Weights of a small mixture-of-experts language model, trained from scratch on English Wikipedia.
Experts: 48 experts in each of 11 layers, 4 picks a token, a softmax router, 6 empty slots to pick.
Training: a variant of SOAP for the experts, 5699 steps.
Below are experts of layer 9 (counted from 0) of a mixture-of-experts language model. Rows are named router (the router's row for the expert), gate (a neuron's input weights, with its number), up (a neuron's input weights, with its number) and show model dimensions 0-191. Each number is 500 + 50 x the weight over its row's rms, rounded and kept within 0 to 999. Numbers have three digits each.
After each expert's rows: a language model's description of what the expert responds to. This comes from a sample of Wikipedia text that the model never trained on.

# expert 39
router:437641453521445470619390517529602384471557521477469543544554417468509500540518524403541383612460540457485469467451522481450471533487492444594496460550443523542515505469467478464499575485501383512486384484523437535497509450501467462534554454616464467515461456555414549529517402446522522547572492492462504517469532496535464519485540483497476483486638642476549516505449475544472520467499441493491517390490549488452475470450507502547367492553516582464534534473540511458541523534516504448454449478447522480502459461508536476489494552527493519415468497581493552411556470600477557456
gate0:446441527395537518566463533439545461494418538446541519480521436444548483511440485554606519551473421481502457488558602473445556485480433490483499511472495507536523420453566540346492460444513430445551561454538462407448484480458480490558484607496544500521518415505490467533532571529485542533436489479358466565523418483438509541505492582479479538487550468486432521578536482476428498578481488530468562503524445514511464542500509511458544589467548543524521577478492442447477527498459480497538423369482606460427441477538524529400511577508514543563453533547473550547491450429541554659
up0:413408514554572517513410526449563524536550468519498608547507524495569486447649482485439510513396520569532490511535523427524628456433529530472501534490544464546512554476422442559516584518495470491573576473603436572497513467429505486532501539487491485481523450509442511509451429549497484538521535472508471435519436552477494475587556544489385544533476444562473506510524497484530542508491514486490478455437554521623524559473616500471478484409497563582531514470542540500441479486414497470592561497481482352541442533508461570447479431414496533497563434555538477395613540522483481504
It responds to: Punctuation before names. Periods after genus initials in taxoboxes, such as P. marinistellae, plus commas, colons and opening parentheses before names.

# expert 14
router:507530492531420463622566510556512468444556518467431456570536513503432492523490511497573402511454569461473464481448514451448459545464508471532508445558457507547517540455483490475490461475550593540434682423545511521528539471478445410460525472388457485585395480339481522539550524454499527530584495488467570464471496527441450541471515447469483466542455471445560466381517515507490535464517459594462556561498508483484498489467536512535553489479511452488542582486271559484525500528570517469462467470497529465515458479550545537475482503496519526487485497441496508560538454334469494490
gate0:575482516515487418577499482452437496511446537563450539622521522478468409520449497500531557576479484506434495459522537399463495529392474571625543518462475423467496527563530503603492504506501541516425571472528508422544546473471519450497507513538484556463477555489478498655497525536556485427546451555506504500533471541474517503487526537468485483473439475467600552445649439570459432497570538476465444589572431440499402472504480636514490481540491524503551443517492538588451407563490412482580499552476495439543476503542571499402533503540466413435453461469474520574491420501481512550
up0:450527393502472489512514538581527570418471505603359453501432427427539545435433552492499520504491460573477543494489542535498472480475488443559498503507528366524484531657450447541555456485497511473539616444549515494517493482442446535562509507492498498508485573362451498612535490625598527526564482472534467535507516560517554455501438446456515567465550517464555489466462464509451508502416577502496478429508470491554434575459542418516455511481512504459599502503418513466457587480529503468433538530448519567517465542524475467617507543532446461412521491453446571506539599471475458456
It responds to: Mid-word consonant pieces. Consonant-cluster word pieces inside words, mainly st, cl, th, nd, as in anti-leftist, Dienst, recycling, robustly; also apostrophes.

# expert 28
router:433551505566449487488516516555443600479504555483465514617523479463458500536478525446426448522456357439470483490442545451438446565473459446474498463560485488538512500435491455450492493472537544547506580450564442551528543485457459613574590455439469438432702471506433406511513537457519523535339529454481571505483451494521477522474519465449459478553515464452549522375522464510471538458513440616452540506463624490481506473462539551512506489462556503492548549452501490573517513526526522458453447490456523471511471441530531498460500600511519521505459466404477503564511467361483543483
gate1:505528474554551471527592470498434431513443428519599476434482519520564415434458574468515460491446510414521517485494487470445506476428469467462481478530516462438478538565514484546570489533512608461449472532480329503467476466448593508526543552497499369496527537532494493635496498422511432565549517483486561473578448564491459535572436549565549545482524520433519476499521507490448432484463442531467449527443565493624601484404448453472516473430570496504545519517472541525471387482611538409450514526550547454483460488495570553577469536512524475421477504394575486524462502430441490463
up1:501502461488484504585515491517582464497538523589436511377516449538496450593503456455535477524492544458448361544564491601487520562527512485601510553545456529542531474575504542411512567431486410471539482579494481482503448564514460401496446519479474531519505472515456553466422426552470600453481544545516459421530523494466428620537597571559538484514505484458560527503504487519498459432505539447549419463551458422502520464455560499477509532545511402498450584515510353542490576422459515536473486548513488455585529537445495524426521534436447534496489523504460541426412530450458547638
It responds to: Table and list structure. Line breaks, table bars, list dashes, years and numbers in infoboxes and election tables, plus and between dates and However.

# expert 26
router:469540542492432490562625501530565545461545523500490487553519449491447527529487547436373396537445459475485458499484541466434444542465494459421519480518487519553534519458484485474455614483529412535367582693548457545530521471544437594584365469477491474456383471473455508511550450497525544558551505458451604498465494541365453537455535456430445458496599498443508538540462432523535542460542461596476537535530471494467508457464549517542407473464523514499543501490446501525547502506549532487475444480464531450517464464522510558430447598525422520525482477415506525553502492510480540468
gate0:466493546544548433547518514486500495501489499453462572499552589558552534583540435460510560569547469567525454481537462361436473508424459514523471565482581470532584636563573457490495445481571469486511539445504533451557515507448576525558551485475525408574452508525487548528511478472525471477443457422424569604587533558539531536524412603530627445431501540562456486504495542477532530466480508483468497497466461462462477472399549456480524439577421468505560489460542507489472468462521628577469451509518511501473453417496514410547493489584485501459441557530487453541385501367486473470
up0:481495511526534535492539558556370531518496523508411472447466486527421549518423467506499560495499533497508462574400512521522570529454460547517493564563454500436528507553526494541450403550470510497555512383397532506490482537489505452531536569537495348492465433492513474475444500538557541463430508405512458465449509464536566510551439378456519521516412520474500621508638477517550522551426408477461542416552498494562563500519518497524644497557538510511517554544575434468488471523490457603512531501472458468521513412477481582560557531514440582538512389433520565455485482418487488448
It responds to: Punctuation and table symbols. Punctuation, pipes, minus signs, parentheses and multi-byte characters, especially minus goal differences in sports tables like −49, −86.

# expert 22
router:486507418442487456420504555553498473450574541464494485536497391500488477557460545545426428533488422440497482487481524466459471536454495459515548442569470554556514513478476466453455500510530469541529722404522451538497522465453456592592494449469467481490633499399506434508542496472534514540590506483444613497449446489361451561493515474474485517527439553431516529589426497537533548455466479551492550514434410489472480481480515510505409466574537499478555515462526524518556534534564504466478469464488506474549444456514505375486471530534436514548504511480472516664528476380468525453
gate11:496569439552473552408470453516574479471443457509460517466431479586471505476478523481565529612571489540550467518573506426574401450425503531428484486632480499550482603506578587434475500555514546434516570497482492465447461486534599510506561539608551423468487441441547494457462552451535458547476529478532464556481470470436422488421498494498558384483601611460509474511504437519518437500491524464507566496492517536518495433479504589402546553539474459540440506478491551472512551550418557495524396475478566441538445427464453425490553547530521543520462459549494528568459631484481554488
up11:510586471499504503470590461469570544534476534542470539444439538606518498489478595558542513502444582519613528409491475565451567513577483507529468421515423516570460492526567489464517437493501537492573619508504585451514586560547451536545509425487533434510495487527553556387488520549595496493411463481548506589484485444385433507506472472505515440458498569398510446528431528521471440436510510457635490497468485455465458450473497599440569439472427459499479533510531506501442556448498607526549440515437538481445472525572559580475486458529475450468558506468570530551469569424420464516
It responds to: Lowercase word beginnings. Opening pieces of ordinary words after an article or preposition, such as ra in raids, behavi, off, bu, ben.

# expert 46
router:566493533492408506374654526550376560456621570414501596569532479476461499519478508400371414510474420480466473491469511495453476562477487491484532476514463490535552509467472498490466562507531555513432650502554439540525511487563495373585586468362487454472531458524456422520511495455543508517495531491470599466454444521503458532456547461454457461505432546439543484557610537513505496457483463591467551525475505473451497461463520506536507504322534514484516508456449430542518524529536491452492457475497526491519479469515540455431496453518506528469465500378487525473519493510467519460
gate1:484570538445462559543591564414472580534453577551498529511529398523454439478535513470465489496561623509517594573470540480624472507475525471449511530573476449468567585514470542518516567507511505472537507428510521536468547490522480493452513485546506464450469491552447493576524481446535506532495534582466513510456504564474453495498514489535408605541477496507598375525505478543400484537628522565415504495564482539544585506521525488587417552422438459497580561378531496541479449535493468538543514481591512571488483538475525438434525614537473528481562441401451477455513473593574438519
up1:500506455586492463456483520469477521507553525581567508594419517485537523522460469467548471579540514609542560538490501541487433551555465521495572525478482461447526550557456477523536544505506507496480507488485459528498475524561464465521532565546469504499491470510473481431539541594616539448514530517371444467436461455433480417515527565458371571603495419430511520548402541528455513491487585490573487480455432442513454498436573433504506614474516510460492570600433414597391439553564543469452519469491540524618577516480540500492478455530424558442546515534541530436391525566568484452
It responds to: Noun suffixes after stems. Closing suffix pieces forming nouns, like -ate in frigate, -ale, -ial, -ation, -ology, -ence, and list commas.

# expert 45
router:453522569493449456362407543529473480434446529502445457528475521514523471542478491534455433433473537461502460479447504500426454551477511486471567436568488536547555548449469427476434429499554466546526514600534492521516480459490544307627633453429442479459467475403504571526520539485554487574525562446484468495431533512410456584496518487491463493515433500447578479574468619525494509445552466567481517516473466505454482456497541529508582448463517428483538584482467486407552560536551567479484453473459549471537459449523514407490478535491510509474508498493508558684518501445473488471
gate0:484540456425457450473475514482504691437463478490515490520531505477515496551489465447499498442573496530487448454555516414487488421534458509595507537524514561454542636428524463541363493515515568428561492480435563557541535487566546497532484423472488537536456555515541456412459581573511454515517481444539474465397506545477579471556512486451464560533482428434532501465510452606530470447532520460443482525420373440468468487499511529473511592517473423446519516503538567547448621483542504495482593455432464437419474397507540474453478469502610532496513437445522478484503543468524475602
up0:517361473516541511532526450545431497553507494547528486457451514537598495512532576413517458536443478592468528610454475515420464515567575511513557546505511532452490528501508499469391484436473532520450468465544454523421510477571384525412449568466417474569480456486473586576540397595441465615507562454518534542387532500472523519551470547562588438489485491399467486491506509531466474499485477488501496445502454474570495488495478465539449424494508572549485487515435461463414381430577509541479433542399574463475547513574507536608616445457534547478525480505498491496477580470511490470
It responds to: Word-initial stems. Opening stem pieces of longer words after the, a or a hyphen, such as arg(ument), Leg(acy), crit(erion), con, pro, inter.

# expert 15
router:548592457627392491543496498555512571478530520515472499618521442482454560520474537446488436468430377457474455493485511442445436553501500475561498442555469555577523538447485459448477563494563451540497592509552451552539504489482522724601493476492465470353536445558474443537504408458538496542397533461464579506478485527526436561488526464448471489505588524451509512519444408536537545460489459567455552473439575453484468480481552574505540484439529479461547518467496508542548531518541528453450471484505532491532462476519562394459488586548482557467458480531448525607497471495490524464
gate0:503506399518535527554530566526487556501493459500507440471432487402520594535438516522395489400476458466561543605477568498464470437476523485475458480407527512581523451521537427535555513518503474518549474387527402501522588423542571595475502538554440447475509509506463471573500478514509424581622458435458434456411487522513567510535484430524544442466540481481443521511473537590525504491461507523420429493481508497475444444511518447591543580463442568609524468453483408510492535482477484466503562466514519438444495464503525601470560448458495489437419608563498407585568430496492542434
up0:499563485447505465539531506461601454406412549578630626535441424495492502406533514584548520463450493514431483539473455564576508540541500539542511530368515553469616458511465479446554468551492431384457484433558439474508419550520469548537482543519388490442541521493458428600478461446532449490476608402440548505519495416475440417548502455490513446450485517508468564570550484508502555476548388465503523557504494491463497489486485537530502518505478483558480486543517563442506525412452489447571534573566505465522443518444576513536493492443484352503478477478552486570530505524523526483
It responds to: Line breaks in lists. Line breaks and list dashes starting new lines in infoboxes, taxoboxes and tables, plus year pieces like 197 and 199.

# expert 4
router:569553448580455473390352535516477557434499519505406399579495468508433511542458559535537418529443565486453475461450533482471475542461465491545497444574495493521524536460467486447467412498548521548549361503521461522521510462496444478466438443507500457495524462411488476551548591475554526558453505488452447490451438513606480541474548449463460433490499499455577500680415605540500544460498462552475547569495564457496472455479515439520582476652515513459522550492429517549549501511522550493449427466485509501560453483544544438482461551530451548408476503472461550441540488415456531466
gate1:515518582483590505485508551517545430458455537617471587576477563562573502533536456506565555488523525537506515490479522468510459552456590442533518571513515536424545546455458447449524424672444544533485530506496441473506400498553454520481416473519555479464483452460450507437542512413508474439564482484534440558512488527449582446563597552495498541433492600428480481512494492523433461488457450408417601467453552516450479543495443516495483542572499511516410466492482503503456587390432450383459519470450534518584584501604495500457380516528459459471502491548540455506501443423471497506
up1:387558508485434523579500433513402447563521533437443469542539501507440498410540487515490550491522389608556355463537455553520508496422441504497438452461533565536422501520558496469564493542475459444493505489495445523493462481552407510519509484581553498601469487490413500471469506424509521512579492549517516478507452585539551419521474555467543478532477436570515462658499521575487518545511399495397440542468497440517518584383564450480544437452499487416442492548498489527500514471503561563551407562494586541539461608539540503501475472524503526518545573549534537475499552499437530426
It responds to: Capitalized word-initial pieces. First word pieces of capitalized names and titles, mostly surnames, places and headings, such as Or, Bar, Col, Dic, St.

# expert 31
router:606555500566432487675422518519466529472517521475468484555510418472522515515493510418628438612442447489487484460460511458480462528476484467623511482525471500532551535469462450481489499508526359536488468376516471545533538461524486526496534460587475478551727465517462479525510532493545527512552493473481529491458478513517462523478522472523470491509634455443499510332558517496558548485469477555467537503377564456465484475459546533501597475573532623479556555471522519411543529528530522487463453459478508465510452463538541546507490594522496550461481494534465504490522501530506523456
gate1:608465447421468508582592434452455459534487564573515509511501567575519554519586550512520457507472485457447523467509621436484547492462465573523448474533445555487549498520426582519510455457575491577560460525523446520541493513550536582549465448484545546460529405524556481456497637483442426548511476501624459495509509462576524531486508557505425489438556471477475545555518579417514428520477435509451378453488523428465513472462442501561443428572484581512520516532406477508469393539483541516449433386372524544468498518469471536452523507510451505477503493512410472468580474495574549553
up1:481607431424573480458529430503537513524496437501479612491504556565462454501496466483514449459511465545527510509473481514538447569575461396473542478483477522514512584460530488465532532513480529483414519562506481451553446582509511576481430501470518536473526452479613507468466456489400522572534446544450445491473514459492434486482572456382493588493606457438472558521485414526526582549473507603459597528454422566563584524531599478507564479471358481587556518457449533519505555554463519503624569462458462519372435537508508491516568491495557470498505473435476446520429528412451504464
It responds to: Song titles and capitals. Words inside quoted song titles and discographies, such as Think, Take, You, plus initial capitals and Jr in tables.

# expert 20
router:483458534546453517710559577564449554441572538452446494530512516466433492553467524513574415497461646452487489497478510460482475526455492454473544443533481492538534544435483459457492506506533317506480538458551466539503513486483495658441644458453455483506442473565486379539532523450525497530563525495465459509477437525450453519475526454458475484518474385439515514485479454502498523447531476542465545535449684476475481457456531501527508452608519524471530548463573502521532540553520510488460439479472511462516492460544536507458497601531477525487489489638488541474526487468458501485
gate0:447603444551518413500451480491499473454587477562466502473495538476490469512530565567467538467486508488510577522480581370500396496448576500509454492490479553555514470503455541555531571518392502524487511510530547524560515533538451539390477575595563508519478496537567416543596457518402544490452467435503628535489472375533467544466511468441542398471481593475417439510431453582437415474514484515514480451526533505403534494502494450581408521458553584479502442517488488562510461515521490477426452556497475554553548525559527502566491508438560456599582527566411416470511507445507504475
up0:493543487426466419449426536450526496545538538394457550578402405491559512526490575547590485473513488492414439486437507553435491421568451497478575517586509525534532463441521405589499448501512547503466590473539516479484460486528564454602531479512512542513478598516465487455478428543422544394473468476504503373480418477452424453508442544495577537487542509487520515399531496468519432468513585399487520539476558474567467522467494442523506516434583592412512534499536542430540474543599511499554487547504471539508517604485527446496517561503573519501434514531490441533557478495401444617
It responds to: Object pronouns, verb stems. Object pronouns and sentence-final nouns before punctuation, plus verb stems before ed, such as him, them, her, trac, miss.

# expert 10
router:462495503518544437534536458468473561413447577596487442469483588500504474505518527462415565402512396453411456453538541453574475492493395502440613489496500616519465561470501464495477597541589585555427406543463434519526522462582484585500476470525541521546498476486492491550502537469505526546467593414439533496530447493534440592493525522483510492448471476462484524439556534626464539459582510556502548547482426515491423410487507470536475520461499538402520372502531481549472497538520605438432496481408511404538404517521587500469537549543463474414519484476429519483494495481513484455
gate0:452427439515497611563417443488476460555506506556507538478521584552541508370419496455515491478535381467451519534475450357520441467451466509438422458522511586415542598612558531433396524546534498477500493582498445525452498517465392578514528489458505495484461530480571462584471530468449458510537484437545485443617420466420435459463544548530531554520538446462515583445478558495454461468555582468506455454466445412478529499429463443475453538418407462511469460475534473494499530497468473499500531567505538450482450514583562452463532525616491535539493575478432498447537518499495493497
up0:550452510506463565499564465557430549445456483493514452473570636513510545452479417572573416434506559525588479514395472490503502491515554359534465540503578461553599604513481466534542547555466432454479425464555472527523453547479446542480543534527494378534499493490393444459518464540492431538480559539464474499582502442441494473500456491580419524482471527511521517561505447524577524456502571440513520590475511578481486585546483609469527537519443499418448474495470439518583490511558530535389484477477511590436440566433459526519454536505499476507488606511419482520518526491436381504
It responds to: Infobox field labels. Field names in infobox-style lists before a colon, like Country, Place of birth, Dissolved, Coordinates, Species, Preceded by, sq mi.

# expert 21
router:432590412666435480584581515565481552483600522485526546565520422458469532545486531470532423459453395487473447457468525446413460558465471475609524450523479537518516508452459473467449571478551570515492435507531460521527522468533440563584642460351454439495567465543479494533505518480524523531492498439441544506451478513594444544450539462502480490488623398453512502621577567535551562488487460493463517471403556468454484491486524561542503484544510646470541518462575512534532513540513533445468480507476542446561463483524536428466441553521537526460485494432479490485535472495472503482
gate0:482516503558462545488473563546461452452470445504596512500496412551467474529546496456491535418519460615540519475464423511452554512558500563460519571560382528554530607481517459506523527439546525491518408477468514526569537583489591440550453529459509493520424484524586501516552539481572428517473522476587499507379463475553487465509568436492562518494521524424494544475487447501479604503512452499468590554584499533551456449617446448526561521483559571467465474515563464496550605503474466556637497565495511448490430475526432397541496581582477575458497490533553552537527437557533384462
up0:467512599542550420546572445487503515474410481532379531480472548493411473487460470626503596508504558570550559486436449477514507519538491481555405430564579455505521497548466537422534466593456539577525445569577493506516581444494502487511496401492518567500558450482467392379531515560504530455514373491540464546437491520485447445385447556431455576494424487481577459487525561571526419509461529508489573534432469573482471452441513531509447494525470583548529484534466449535463460486490525453531471500536465463477605416493508420519521522472514488490481404428481516482539498564417567514
It responds to: Name and number endings. Final pieces of foreign, Latin or place names and numerals, often in lists or tables: Chandragup-ta, vulg-ata, Nitr-aria, Hobok-en.

# expert 7
router:400449572540497463553534467492563570420468492542515459501511502469459561503497460551576503503550521507484466468475480531415462478421429459424560461477502586532528580456505402512436596512561416517408469409465486501597553406525566558652547445471382489461488478566447409506528576481520534472517553510490565452414516464483481572476516471512517488496475506405518487423508464518429502432486437545433514521484556424509421444482539464554580385521539581464539450464449449429483524582461514424470492473509522496575464536532540463492515490508434535501471452586427565489484436513413448499
gate0:435584509664591580509527499489442527516457467525453539562477503529579529492480523479443525527527524425514569480476455534527562488451489454426536583432505452493491497422523546498520557478504498406510572490598511620461547445461447486531615476515501430538425483473522508518420515478546565536504590500530474522447424478493551464560509583442419575431595557452414517479501568453530467529452482561499534407553577545485446491590569492460526403508447525409466560550475485500491470551502574589449536515465476492472408541468531552482537554553548427503446449524575469403474542438501518515
up0:433430489452475549515504502472490444416512543509504454520601467437503446404533440489626530492470487536528499503552573464550464471443425527493475469394433446565435530521521514454566495529522476636541430445505480475480461494536542494544411427516481466505544437471521415490494466461510511518537495608569456461519533583515526564501514431502514514451470478442501452602450498604512480440479471511512470448519422460469524419592570511582557528511417468470508502577576527522372574521479535457567598585465434542577559450508433514498537444442417595583423453535492499531533478477465490426
It responds to: Mid-word letter pieces. Short lowercase letter groups inside longer words and surnames, such as as in grasp and Strasbourg, es in dioceses, unc.

# expert 35
router:494538410603447504619472534531441410475486545490480613499527511488515473540453527514324406423490537479475474489486512481468476545492494452543502458528479535528519526475493481455449535503549436520362383652513467542529534474565534541555659478470461473412505482531476472508517501469537527536668518484466619473455500507404470537457536448422465469500500378469500540496652605508518527476533495494466556521443515491460471457462538467525460508502533592485534559485513528473527541544527524484465475475467542484559486486548538589482464458508575537479469509448489511489529474560482539472
gate0:599461474511499446483398461431528461469513525465417544531535491565526463577467491464487539587480541511467501429489525494480569555593521580510538421587415438482437513511601466408461470523573597550591450426440591648486602490471503518451544472613553520544481494530399436435448524475438492494482451381572532440449518554621463474450484465479480544469436485522470527466423509422469499532435508530469564477510565513468532489447539502504571521452497448521545444495553581444470507514466489463436476540473452534466430481447502538456517509484409472457396506574506532528481536472527491548
up0:456450531587568429614401530527538512560619567496555585518464403504492451479466471557480509519432541565491436610485507506509521523491437493377615494463516470495574419414477507533563509456412543556497528538525504426551501495459555569417474461454494547526524438519473576594568577526440444504500491436462436506506445468521486533468457478471499474467520485529472552456520434482545484481505535487415493456582487621411492547526532582510547517412457508461548506466553458500526549513514475555466549505516531590473520530490452481568587410493603561552518438461530453544507603445495461580
It responds to: Name-start word pieces. Opening pieces of proper names and words, often Indian names, such as Raj, Bh, Chand, dis, contr, coordin.

# expert 18
router:393548438634415487564540542542487543446554517446505503510526409475536492550498548524359410494445555460465491493487532496442453558495506455570499472528497491551561522460490490453489566459522466540538420776535445530499521446447500520541468473466481474438521480449459453539541486468530488535458521491464524498438446498489449579479542459482484494524570354448567493513580582533495533449472494541464554492462635475470484468498516514501479466591541530496512498457546508617535507534542517483461459469478546476540472460512538546471485531547460554434477465496487539338522469487475545464
gate0:518493450431510493466532578480438553559563504525534451455530468347587464583508458517472415572481500461456552545464543422470552442408524467507442505456553479458412514535431498491541644393507464434522423553482430491529566544544387482492423517536395417503502477453469503486518509497450504527563549510520446491483522485499513585519481479458497562416448462492585509542553539580503511454469485502560555624486558500466462440496409552527475528504426499548465483516502458538436481517450480486484466530564481499613427577475504541550389618504439461513446539465440546458501541594514461489
up0:567568551474546516456591612501497499499507474560496546516573482508543557476446485530531465517465476541456480565506407537461541388551438426470534413537561461593499479526420386581472424389531566473520449485522396439574502561498440465539512512534452488481579495509557543521483462500523558529435566498457550400468496451534547525503395556559606515513502484527571429442446462502443516569615519458405482441434427531533445521478513534541438437432493532537538461543553471512524454484512604522463559479426510523409403500471472468425443537561486578490504509537534489565516453543484541508
It responds to: Capitalized name starts. Capitalized first pieces of names in tables and lists, often people or places after pipes or commas, like Natti, Atom, Orissa, Mc.

# expert 47
router:530594446626416500628442534560457538446475555515479546529508437474419511524516540460576384530439410480459491496448511469449457564462480477468520433535457496554532508464461482454483550506547505548533496511526449532517542448461460399639596464560490485452521471417480581530531436489523502520570496478473546487465486497437473565450552443433443472513622481459509541346472577509527562468497483526461548486292502492473485470450561605530473460474519590463521477468474510526551503557530532473470460499469529488522488464553533513499462568539631524484490462466505502525542468418492531467
gate2:442534532452488438479487508404570433518538523450429473501401543506535439504487586563485507530534542478417494464562359467365405468511419467427540503525425426537532519458401477514442551505533498567443535454514564517436553559498457443511528530493553489514506464519482486495548577482489451500516467488462522489535583461538577509578526464543461453542538521527391496526501527514418656526504461449531528408526389474445501532432461427528517634493491490532463437485534452559463469530456550451535515486435533474572522459505509506424525558580437448600427477525553426463534458528532560439
up2:481437600551414441477542438589428495506556556531453537516508471521436434500463478465470486550559563484523407569479496486558663639454559437511499508481493469477497501505483595494526451453425499502485633520445489449505431427454454461483555524516453513524648452515515481486465448420511534473545496473448454560431521502443463426521483561440534485454393485497566527496560505492517477473488468531578619504514430457562506389518525524512523499623530568466548480645507500473451519487424505549472464520548546547515526508445444533524476470470433499507449529514566493483487430574586489477
It responds to: Year and decimal pieces. Century pieces of years like 193, 198, 201, decimals in climate tables, and month names in birth dates.

# expert 3
router:544543316545445510720587482532454497464462525486469530572491430487525510538492533507665436582480444478461470498468507488464482534479494472471523481515500472540523532453464485471477489531545361535468475548549478520527522481485525604560441474375483490484595487590492478545532454493508504540479498482476392480451453487485465558486512470507467468516685461452529520492568641535527534466466461480467548534455594469486473487491538534499436451573524503495538484482594492439521535526555510492472451503465532488525459462526518547475460477529541519539494503460492519356515484398489510468
gate0:495519584527540534498543415406518518519453581531514530516480418509480542405426559505484503454495535499429510469525447489526504499514476446526561534481543501503520499539472473519409571593463497497516419426496506504575584515451467518462487520517456475533485484467587398488613504434525537513521515510522508503416429406509476562442508508472406565651581442517449494494511558470483514589452451498416503539568485453498535588430461596524429484541563519529525453544428559443485446587578550584545561458514489470538552486443470540425623541560606501522584547506587479551457568480476415484
up0:476554457562479499423484517440575488452477474504476506525524594512541630472448435517499522536568532581522386487520483559567457407499427505510522569447480561500455591474508453493544508541569503494466548541469507550539524589425460457555404525525488565508453452485474574420524536497550496475448464449498502486490455439556522525527523452458568555493518445453491529483418438598503556498496514553454534444458444502423589524515447479559550423468453557490533534411446535457336555527587439420570523500509477551454390512442483456454491517433544450553453524424528425478512459432430384474
It responds to: Word-final fragments and titles. Short word pieces and pronoun endings closing names or titles, such as It in song titles "Beat It", k in Meerkat, novel.

# expert 23
router:520523516473529428543580558501497517446420494562528484495561533488531517523520487422401516410461423518512458505537570475440428587472424488550530336486465476540530546468524448508504449352549431569434505574555530505496491508500429518471523445572493486547466484466410425465533475480510546581400488533474533455502448504616500534486524431494535531471442499459452532573500517605532491467532427449492520487478481510433423429454539452552475512483578541541620396483561492532559574614543621510448419478458552431485518429513528476457505491538444470446528517429435542552496471498512448481
gate3:565524505432541468416533422442548474523481488436475461419482473496447443367476521597512555506491462560603383571493530455499394509536391440475478514497485586499513490533441473430465525542478532528524441522464459470459508415507455561486448480549620545453478477540418468490477463545491518457554472512585544582539477556460522514523502486487507494515545406442499535525507518480548520499432527466511515512473445417489422451604620418559554572529546444577523471489526506502564500604520453485431413510575441480498564438519397467563488570511556491520486469495478597501395460553595500463
up3:505525536520554555497500468473493455549525547473538574487479509506474461532572460524521394545449484464553449542459498446526453560574497593508469484476477536520563458521450536432460417584516568493427380502371461378472464539546491473478471496453514508569490537544573514501541436502543434636519494469472497537486532484515513500548476487517479439496590399515550427439478547525601561523486567603434467447538637511511462554550474502500453498460522536433553490561495517475509421506385553447512518519461469476468389489569422471538547495512400560482555476528632414500570584464547490488
It responds to: Table pipes and headers. Table cell pipes ending rows, plus infobox section words such as Career information, Animalia, Coordinates, Species.

# expert 17
router:434487531504451493425684526547437523484581515515456577589523440469434526516499529547572462611469553458470465453476515475434449541479477484399516467550490509522526513453461491457488484495522512531423493621512445552494519482505542659505643467479474459514385472554484541519521488454514502560530535483466476490480474545366459549497516470471449486515528500472541509661526425489461519483562485502495522500486544486468456445466565486508587499531514412465534565472469512500559506539528513468452452509497509471533491472544506609495498511535378543446481503609466550493541461680470534456
gate0:461525526441515520562538482511498542510514523518507461576413402442465496482495481515461529436605525542499502520504607578510460409463514536480510517464516513537447433408533496446526544472414527504455512452541450523492484485530500432433422465435478519457442559555473431500435535409474454544499552499560541475412442424442474445528531471511550453501539467448521516434428509400461544475536511488486488385476576492514506441479555538488471446545504548389560563625480425494413515409518449483509470555383554425505502480478488553597451420483488597365462469555428430452503474510388462443
up0:496523515547479539515573472502520538530474496562545542491491443497458543444510533575551542470439474506520609493501456464491437400556641535467479428570548500446483486479479520535453500491439433463517419488561468584509491540492492399467464435562487541416549518577496455618489573418502450522466497483426510393469452342609469570429523510458539432490512438548444499528509487462498516524568482524494489519494451426503527490511611550401492478586421484527560472472446559547490530512393494484567460555440424499431515510549565471592429479519574440505435559563514490585473513587465497490
It responds to: Verbs naming roles or actions. Verbs and words after to, and, was, such as named, appointed, contributed, scored, became, and as, often introducing a role or object.

# expert 12
router:496495427511416504429576526543383585475615551447468527611493423482415547550501532424545418565445329456475480495487557490453457563493493452404509486536490506528529543452458460473495463508521539548440670398559455529510537464461443439540446443398479451496503487560478539532552594448550504531474495491466508464451434532528452509446549484413462442548525559466524538486597479535508542429528436575485526507465565459448516469489532575529482450356520518476523533451423479525514497525559516492460455486469520462542482468560535557478489474533526524530480481470459533494512460360489527470
gate1:489576470575427484571433520526501457566518624440477496536498393513437532382553527531509445507521532515465530516514622491477529505455543447432566479466478485539448582601560426551458571506409490476593465532484483563461460472449602489556456536523463540527437492496518510536505468397485514409562501387519446470463486502554399468536486500544483534482496493519444511589473540461541439477556437506515497553523533555534498426572477470561558506474479471557561515411543459494543521393420654551557512462428442511511511582572547566553513534546412509541462551576489500517465529479460522478
up1:474423421566460494532567569614487437443498501495435378467499417489500555487475567445522478467505478555463459570554498510501536612472562514468517465497483448569503540576593462539522468575474465473597402478432512516485554451344411524524505630583594569590527489515471484428483468467436480443499606488488482468533524459547509444536391467494487489469576446515500572474522528484514501415538473536464510446489481514431493452521506458464454487438516545476538502489482468618499495512499540576445569538526385550495470507578385500474504428479436447549537553478543513524462521518423494467
It responds to: Word ends, numeric pieces. Final pieces of words and numbers, plus punctuation and table bars, such as muzzle, gusts, ordinal th and nd, ISBN digits.

# expert 25
router:494656463502453488497633531548496497448566547473491423603496455493379527525503519446473393473428543464467472504454579464419452530497468442423522482550475493525517523436459477483456537466529481501438596556540444515490507479452435333514457477456461454459271471507489603510553600459512516537502509484456536477462499537322482520458526468403485449496445557455555516417474469490471532440543441542480556493573577471473487445487549473513447498527522515479538489480484505476537511514524511488481471464452534467521465445554518560489480528534561529518465493510463506564533461408472511481
gate0:528496510484536431450497435480463440535491511490537490587576518534512496487508486485485422451442409480547566409457585505602486447451459483479550456498609560559529508400506596565431518409544445499492457455393462558478479460434463468434507470480452472442478526446557573477436410557447558475487525510449528443469516571431450533467494469505495586433537486510619500452597494517492533504365479514484577434545492540527412442518503512495522499473444491489544575505544506595446407450420444572403511566418486540453426505487538509507389494536560559488531564491479474443530451551487574510
up0:492510573516467490490481497454435505560533524507488540474495492444540551473428464522511460612535496507549572477485429506513515462531483445490415567479518528497501489553495484520508501499395408420506511529426433605475534404572481556459568506490479453485523503532456405446514508501548473491464505518449513448554555396519631560449476551463451533502519511619495507591451477492552359551493455485503452483456534459448558535543583434611420568517418456484471476433541559544461499580476602467535550557498508410591519562430531541554473510481532496570517564466465642574522463546564559438
It responds to: Sentence and clause openers. Words opening a new sentence or clause in biographies, such as Both, Four, while, which, He, plus the periods and commas just before them.